{
  "num_hidden_layers": 8,
  "hidden_size": 512,
  "n_experts": 32,
  "experts_per_token": 2,
  "d_expert": 176,
  "d_shared_expert": 0,
  "hidden_act": "swiglu",
  "moe_layers": [1, 2, 3, 4, 5, 6, 7],
  "router_score": "sigmoid",
  "normalize_top_k": true,
  "routed_scale": 1.0,
  "balance_loss": 0.00396,
  "balance_bias": false,
  "init_std_router": 0.00653,
  "lr_router": 0.000911,
  "num_attention_heads": 8,
  "num_key_value_heads": 8,
  "head_dim": 64,
  "vocab_size": 16384,
  "norm": "rmsnorm",
  "norm_place": "pre",
  "norm_eps": 1e-06,
  "positions": "rope",
  "rope_theta": 10000.0,
  "rope_fraction": 0.5,
  "qk_norm": false,
  "attn_scale": 0.125,
  "tie_word_embeddings": false,
  "parallel_block": true,
  "init": "normal",
  "init_std_qkv": 0.0233,
  "init_std_o": 0.0,
  "init_std_up": 0.0233,
  "init_std_down": 0.0,
  "optimizer": "muon_variant",
  "learning_rate": 0.00779,
  "lr_mult_o": 2.0,
  "beta1": 0.95,
  "lr_head": 0.0037,
  "max_grad_norm": 1.0,
  "warmup_steps": 200,
  "schedule": "wsd",
  "decay_fraction": 0.502,
  "decay_shape": "linear",
  "final_lr_fraction": 0.0,
  "batch_tokens": 65536,
  "max_seq_len": 512,
  "doc_mask": false,
  "train_tokens": 402700000,
  "max_steps": 6145,
  "dataset": "wikipedia_en"
}
Below are experts of layer 3 (counted from 0) of a mixture-of-experts language model. Rows are named down (a neuron's output weights, with its number) and show model dimensions 0-127. Each number is 500 + 50 x the weight over its row's rms, rounded and kept within 0 to 999. Numbers have three digits each.
Before each expert's rows: "raises" lists some tokens whose logits its average output raises strongly, later layers aside. This comes from a sample of Wikipedia text that the model never trained on.

# expert 17
raises: "-", "ing", " and", "o", "er", "\n"
down0:407575493486479509573537555516464465474608523509512496482565562571445512514512544497485409508466520453492514475498506508455538392539451528585427568499448429469496484509444484590472564546400497436531620486433466547473518435477451489517464494477594425538380408448627512493598431562546490443531542463497577545530502463612533539458489527541483528517472490574537493555550396541448552495575
down1:495481596451394494433523427455542452511524507455494614459414540426496441456591507396441515410434498484499511522495540514499504491447560506515529459539490453421481522419537442561607484420529445572523497451528537479504524506463535500521515521443447563503581498475589489485450508484510480441450525524506558420534475550450534584600448424466482415499538581421547506537472422552460487599519
down2:540471541414456545453476444538402498478502436527519516479488550361513588533498506451579490481508544495461416542537490445486430516565461529511518571469510435530555504527526475524461458488540563460529456419525399546476498526554571473450465454516580453570576472501460489588475415483460507486534454564478610466481452604528485500504510590451523454488537509466497447540498519473553592446487
down3:541364561565476539468507523602571505539578474484542524554563441578485564609536519516404413492453430513545440474537542525474433542538522551459645498512500525557603516480452481606496533595601447545475429558393456441507491437491495520485519491490461458479486565497505467450519490464472480501461550458466548445574456503516535509499438524493638432524336538532458495522451521471546484577407
down4:597428538531585476527522553487514464532547477584578511520520454512511553532437596555418595494499513508525524464465532491497566519492618432492526531489556519598542535583512468445510543503519607521437509560489553520452504497438576471528497585518488466476413495496525479545430521531579473577560544494509492388424602471481423538451493395533398534494493486475483513503543481544484453419547
down5:433598508461479411440427493466549517458588464424547541435476442499522480457465489502431543478532483491468480517559461510504639427480460510496446553482401495537529515505427593543506466457506463511485449512497564555484579576497533562516445460564488506490432520505507494508567583427404503527475496484561473523553520409524530445513528473495538568469440566537528513591535387531508441517482
down6:541482573582496620559472523505496488416499466484523435461475537529555403466498499519586495606474413551455506509484497467488428528493533497408401504541482456437446483520373496424577453478541458547495483474469455572636567441518457502526387520380463567550495573418511516559471471532495551523514559529427440502474413492559469449478494445429528415517466534483505455531466477515477440539477
down7:596527481497448545469515455455567530470525528495509573586537591484463482484489420585495410440573547450519426527528549500522522541556428430396590428427572529531517568524480546519564411641494413519498435515518541540530538442497480419482510512432413505506493521519475486456494436485458549642396494624550461618491513585564496513542384512500495483440507456417521593405507510530435495510492
down8:461436480521494456585474534544524520463436488453479490558484538586418539439439487465637438563526581521526502509531498487571530515448453443451582501571567537480528450537589586450397476536594465441451516491549530553498556530554476513476457420486470594475491494477540492553522482548550386481425542492465479542476457496466480495504447551496471497465531493461504570498486587525420526482463
down9:490536583579508548523497461457490462381496530416453483632523502530491425445600448389459515543426411454502522478524520469612534526463423465492430501521472487473460549550466532510441446524437427491499517540464478488559478530548490519511480554461369468538572526467431504478441469396491429411493420485383510462521468577512491586619439441588566532445424535465503409550511496448442589478479
down10:522467514496501483589465494591519497404501448515506519468473473553494525556500494529435503530558443370476496429484492475551459525578544554466533509474550426546574471495504466517521548597507440413579494466429418470401544496518473515565492427469580467433562482578593604598490457465546490433540504522410497577528485385515459514545521509477554460550545622484446513452512439543487490533522
down11:554457413533512504571535453484540499409568464574444457398503462527499478504445480475606488520472499507475520542567592561512486473445475533508399415449530548522542418438443454452445469441422483449585480534549554487533506449441484500481624514385450522587520534427554557466460570469567460481533554515476524510534497409430496459471577430539498495521521449549545452494419486466476416490551
down12:456476482516452446485542580530563545415568403532525441482427506534501504481563459476487550461517540489502484522469526480493495517418441509525539525442475516597520518521466492496542449510544478538536439541576620445537503556555474610548518419427595478462487494465477528477416537437552584476521518504434525506429518498555474522534455468523450490485533403463445524496479503633537593480437
down13:570514506434582457496457482553501450586489490454557549512513524461497569483585493455487538557514510425578450468575438572443420473530544461506515495441522586481427491416483456468539474482526561366510450439474543500553492454554520477476466468438473437491460479529505545505496415496463487567478522492496520601510492531418515565502528624496516509488497511474555423530484428476540549528467
down14:437387526498496538549417439520557509553537531597539520533544495500477485541498500539470452476517524543615474526428434535560447575510515513392542485515510549572501492502562501463433501473493543501533592470418454415456548509479502456509561480530502463469483480522513530447515546398529472501343552417537493516457469575482449529409557505519605511493571505444450503439509495603499418418563
down15:472466524498481495498501633544508354481507543428456487530550562466515436512560468496534516592397476507471560454488515449552521466606460498562503496542415516451508533582524471493574505497517441511430500438498471455499497561396534450529594563511519504436519540523520544458505512522467539506492471426511491532499494441471452546565565489578498511553583487518484426466504578505576567514460
down16:490472484478481481492466477499542582548487544476444508399488477531497430447468532516493536578514535486550512493441473560369511585416493512490351522522487458579490505522456498448417481481538563529415493542453455491461536486501461507438411429544460465492462590516498536502521503431514566478491459506524522510480565540432513578518418556597435594489542477421425408448498491420454471464473
down17:495512528526509515508462549535484477441514500448503489530505609512560470516470524456503527578403426545511471611527470507555363576568585483379491546430502444521480541559531576469483405525531395585510460535488627420501504547461453478558500517481518485658508457502495498559466594473547484471487475513541480555484507448551404472478387472516480482514413415430510468487568500455520547469488
down18:392490582562526468490539578524433532563523488412413359529555504527441490583610503501501522578389488483507415590538516493538606555572528448520496541540479515495477572423433597441386465568495506524538542532485575556535459484516468458516363528540488582509486439512448606450528519513473463512537539551481517526475383404505547549447487521460422564487507536462475547465470477539478479539470
down19:506446490489566556491448468501525438526484496570485461509495496497458484471517572549540415552493506558410470442489480513448495489459531527488468518464524535446482503442460490518448564449406573448477566445404480428497541443405485472537482579553556473418557484385468478489449437588425474524451549451485553455389583410461506458465518480536497494581585507471520571409471593531472553602503
down20:523479571502491562509503498423566486543486485555578426401465579476476445543451440521557567544524382544428555550460513430533454495503476441531496452601436531469535574514480440489433466493493466501556453514471524503483427513587500413502507455433492485463569580462517516607481523610502483470516516493437585453498535386317562497556543466524496529536643464514482433573558484412574427566583
down21:532464479460499559430454504561460575473510546394467563505444471413515573536456425449460382433505492454438497519521437480507426457556454566578571509541492435455452449518533467516444480400512472445493577481478528484486474548443518562550505451496523455589453593585424477552556470480525415465444482565569446454488485523420519523475496532578590464451550453453492484419481534474492421477471
down22:546453517510555431496512456435575459548494456441514518519562475536505574528531427574515504495571563447498519613555448506491544526525535516446591530493508544478510458477445449533451425493466590488584460422496484509523558603519403509527428540503540562561564556457559499463555448581549579444486513484505471508576519575476466512465489497429580547468510508463519490626479515462612585461529
down23:452469480451549471513538501543545424548469458436573413524473529547434459573505599498586484465477497487490510502477494489458434569524535519447575522448511567418568432493467524590552460580395518493399448522540428519494513430465497538487576541541381568451551510523599508463549511517609519514488489522465515556469543467417603413481569554493583565507552551606503552567581515478543402475511
down24:505584540449500535456435524567521574507519567473573510586469528558523544540443379504529463512456505586548468523475551540564512557477508550452477552508458592588463492556580528483471514482501528483483407504410479457535380657513512459499520452465473496451439575555499499582568539409389595523506462574480435497448595514487553486409552550535448498567457500515533436520404468511410487402508
down25:529494489516529509512483472557619569449390534559549577575571521548531464545523463540510474515443515460522508537462512435519597531550497482432514508538424555552464461508572453530499567603479483501502435491435547516517454506426546546450496519506504542503479493519477557483493512502600525539553492484533422467542500468374498478501466475571446510506455518584443559444527512418452540444488
down26:451492502494518469501426510446474435559439440455621433473503421509561415367571553503530519531600561498484523502558425421582452457527471551453571476516510494532580446508459493541476469485449458538524473484518496536549444512518409479536418508550543570477612539518504578623532542564345455485609533432475535478589448502570424472484598512514544526482493412529497512461497600460521494522552
down27:481458529589520544491396560564440520580459459498497418476546496520431483512495524581461528448566408532433490402570570525487532458559529474547524446518456494522584457458520509511514499451417548508505561544501476494461420489567474461678578533472435399454498448583492540533545566534467404491510505454465531502586492523477557430482501514485612506498512576475414500431467543462541449560481
down28:510564407521475506502510496530412471495407474606528416357515562489453505480512418488544476420563589418561498475434578539440483551458494498423510494560478476451505466399447542458411487399507515501530512503548474563471517527465519410526393453474518417583409542527488448523503440567500421532531443535440422554558516507523478600499498529548524410572508447507459507551463501439544527590517
down29:513427479400520517587481505508504463461412533467472550540533513445383502497532519530431545536499479486494579437559515475516569447610508502478469533585440476553564511537459607466575544478499512549499447546540467521489503535544418440429458485522527574474397500459486462583516482489531591551539513500446546524619511458518470501487559454545535632464491522524469546520474477550475528488420
down30:531518528485486475449485498468548549455455496420495489385489497481471539497586440445502482435532539464474562569462414463524543508497536592535559527488526420392519538526543508499549426509567472543538433534608561515519499488575520442505444453574498449560505590561531513472523534554410473496503457485470522453583522406506457544481499510493477454479387483485474468492534541527449455438518
down31:554453471504466462530484566479437498587456475529378524559575434510540536492487504491489522465516545566480451547432576522501486569563447540542505528454450502566411544483481430465623526465518477508514399450526527449436626477469521478554525427457600439509455522468549557478623488520547546479434477512494552533431517430455463535472492571443573475561456504547514517450507498562494435491582
down32:535374554527466438555478411471505459603513507468501412504457378485504415489469486426492469499439457515583515518493495443523546502565431578449531483494520490543493530588503583464481491488500522511462520503414363536427448498476568619584467561435434543483462464519426441446528508430564565470489516458539441529497504423436492521557468490531440519526492468527503520472505595548505404482498
down33:499475519547536552593468502435519469469577595520485466394510546493499515437417470568552452518459523582445376508592413507500591590524435504440418496451458549452526540445368507501523483522478577495497476564526478535483540447523500552557531532456547513480462555441555476506536526555533470561432580500504478505464551428453473429410515480550512470573487448469483577538451505452540483514453
down34:501571444603423562566523541513454545608501479433546585601486447582471460423504499423557536542472504480605477388364505548574505567431499458544533487456481536433516521550409483515505519439462532450516392543505468470542437475546548488474521509509541502469467518474507493483511495521539437493489500462531504504416512477479532438559454447513463492493628500462492465513495485455518459576444
down35:406594457519501541464539605555555525621449543547408466572499594566345495531482463562505525416405543395509520512482479507489493480532491527599503493430460485555470499512554539464478472534469561490480545535432393443496524480534529536349442548519526530599482505460436616498503487538540436468539448505448466552452495477512565524479468449463435537511485503495475460593582481467489466512492
down36:570464537456585410611484551534519469489555483474600553528504504507540447508525550427585554567452501504456502547529546486492428502564465418520461484437534574492521521463486526482411478507561537483486509536475493494461441488544494568490562495557577486519512539563568486466504459473607510521401517560572512524517341490589404443528446503499490524439538505505643498513505542506518557541476
down37:542522450567542547485533558522529498561529535465509486430415480495444472496509509543428553498532478565530495485548437507499388543476538466565466496502513459450533509434541476528547530514532483475527442455521475458491537539408597473432510407561484467473523457561563418567484549503581498503576448529443495547523615587578551560522512497566459524513549599596462632431473504473510543411524
down38:393552525498459484525505533441452594505514460452491460454528554490478526456556469632495541492436431512576485463522516503475488566443527554504456483581459454542587486475540454410498539488494557463489502590545375472421424497505413576488396535556523496534490481470539456426434498567496476548540545510481539559494505390505492439525550486501460534603470518376501432516509544478535513476469
down39:540481429549494597490613402544391469517476499467568493437518522548502506532396447424470458403563544488527480468538569469562478487508516512517462541514495522498499447471426481580600542436439507469489471461523481390495483485441544435493487512525535504455565471547562390529475530489599509517472454514443533482542378465461466530500487522534473507446533430476374509438539572508481497444497
down40:513513456503461514518427509470525558491479475489472488486412506502453473492534488566564387532445421538515478469515446521481478506433442468559529435544548444468502526428400500563440508384531446483535505541591518496523615426547597515402546420433495562561448508530447490579581433400514555471402470512451526519482507410565421562510536510619489583524513498585500486405476485492441507548488
down41:552526504481475612491495512507470592535571518566517490548491457543523524437483590337615550450505553420629511540586431547538502519459518463439491519531448466536474503474497556483420466425495577436539530542417472461500496518545478525478442530343494537604451438507483509513443498470483541467564416460428493450467528452538558466482576416505531491548392523462524493467487601448474504467560
down42:423489414573556497489503563481495447499447486496527502419487563546494493443604536496483497497434560448344475552481477448506473549534543495463499493483567521465483510552499571460486601443499519466426498437498505442519507529533374443547459486422525552560461458473648479489506471480463474433432558544448537528557556490469448540502461433454419449432453520557509518405460513459489492464526
down43:536486461529541484505516568519468507551446508562475425463506464477467420482451507492439532418470481491475510496558554458462580617497620479510498460546558468489554462424528464351448469515472497502438462526512379412523499556477486392629468595572499482492574403547460482564539463464459495544447559473444413500533414429577554554465416530499483491405461584489466429526490502463538520490489
down44:518464511505518526491441473621392450543483617497453468554441521547564414470518472399367500600511509548462504566478497418523568462582474565522461606477565527521456547555554461504527488431503498455512506470566504520503507529446507487494603477572533460489496495398514511476522551514459465558520530562508558489457445561457536520530419501417474456564604519484559472495574486550477538520438
down45:462503497608482401495476552403532495564468643538441486473496576567479594542460498485514462548426428464481384555428518435452441612492508461516583534462517457498553494488551483541491526503405475508459479437520452485495501462529431451506332498467552548514474508534418532605549460494623519501483523577479517478497457460447475495504445528564466503545425452467526440415550517442501538508483
down46:457471526461426520496479570475496520549557525480553494557493518410502519423505558520550500545550474507437522464480418515565540479514437467470596481434517541494570539469437507492493502443484539482503621534547492561449571499499455493586463493395566470456471509450544547497545438529485557493463522532530619484494525540589503528495484598424443442474506526431634439485551459531469460519549
down47:467473539529524489509446341473487406529495538385486466529456474506512463482423494436551518613464435475462568587417396400518518506503630525556446506422522489540494531559508373462603472489432431557451492430469453509609481402563364558446474551466544479526571506518443474552509519479465524482442559499520484536515486534430525552532432559512518506516545498540462333574528505499493505479413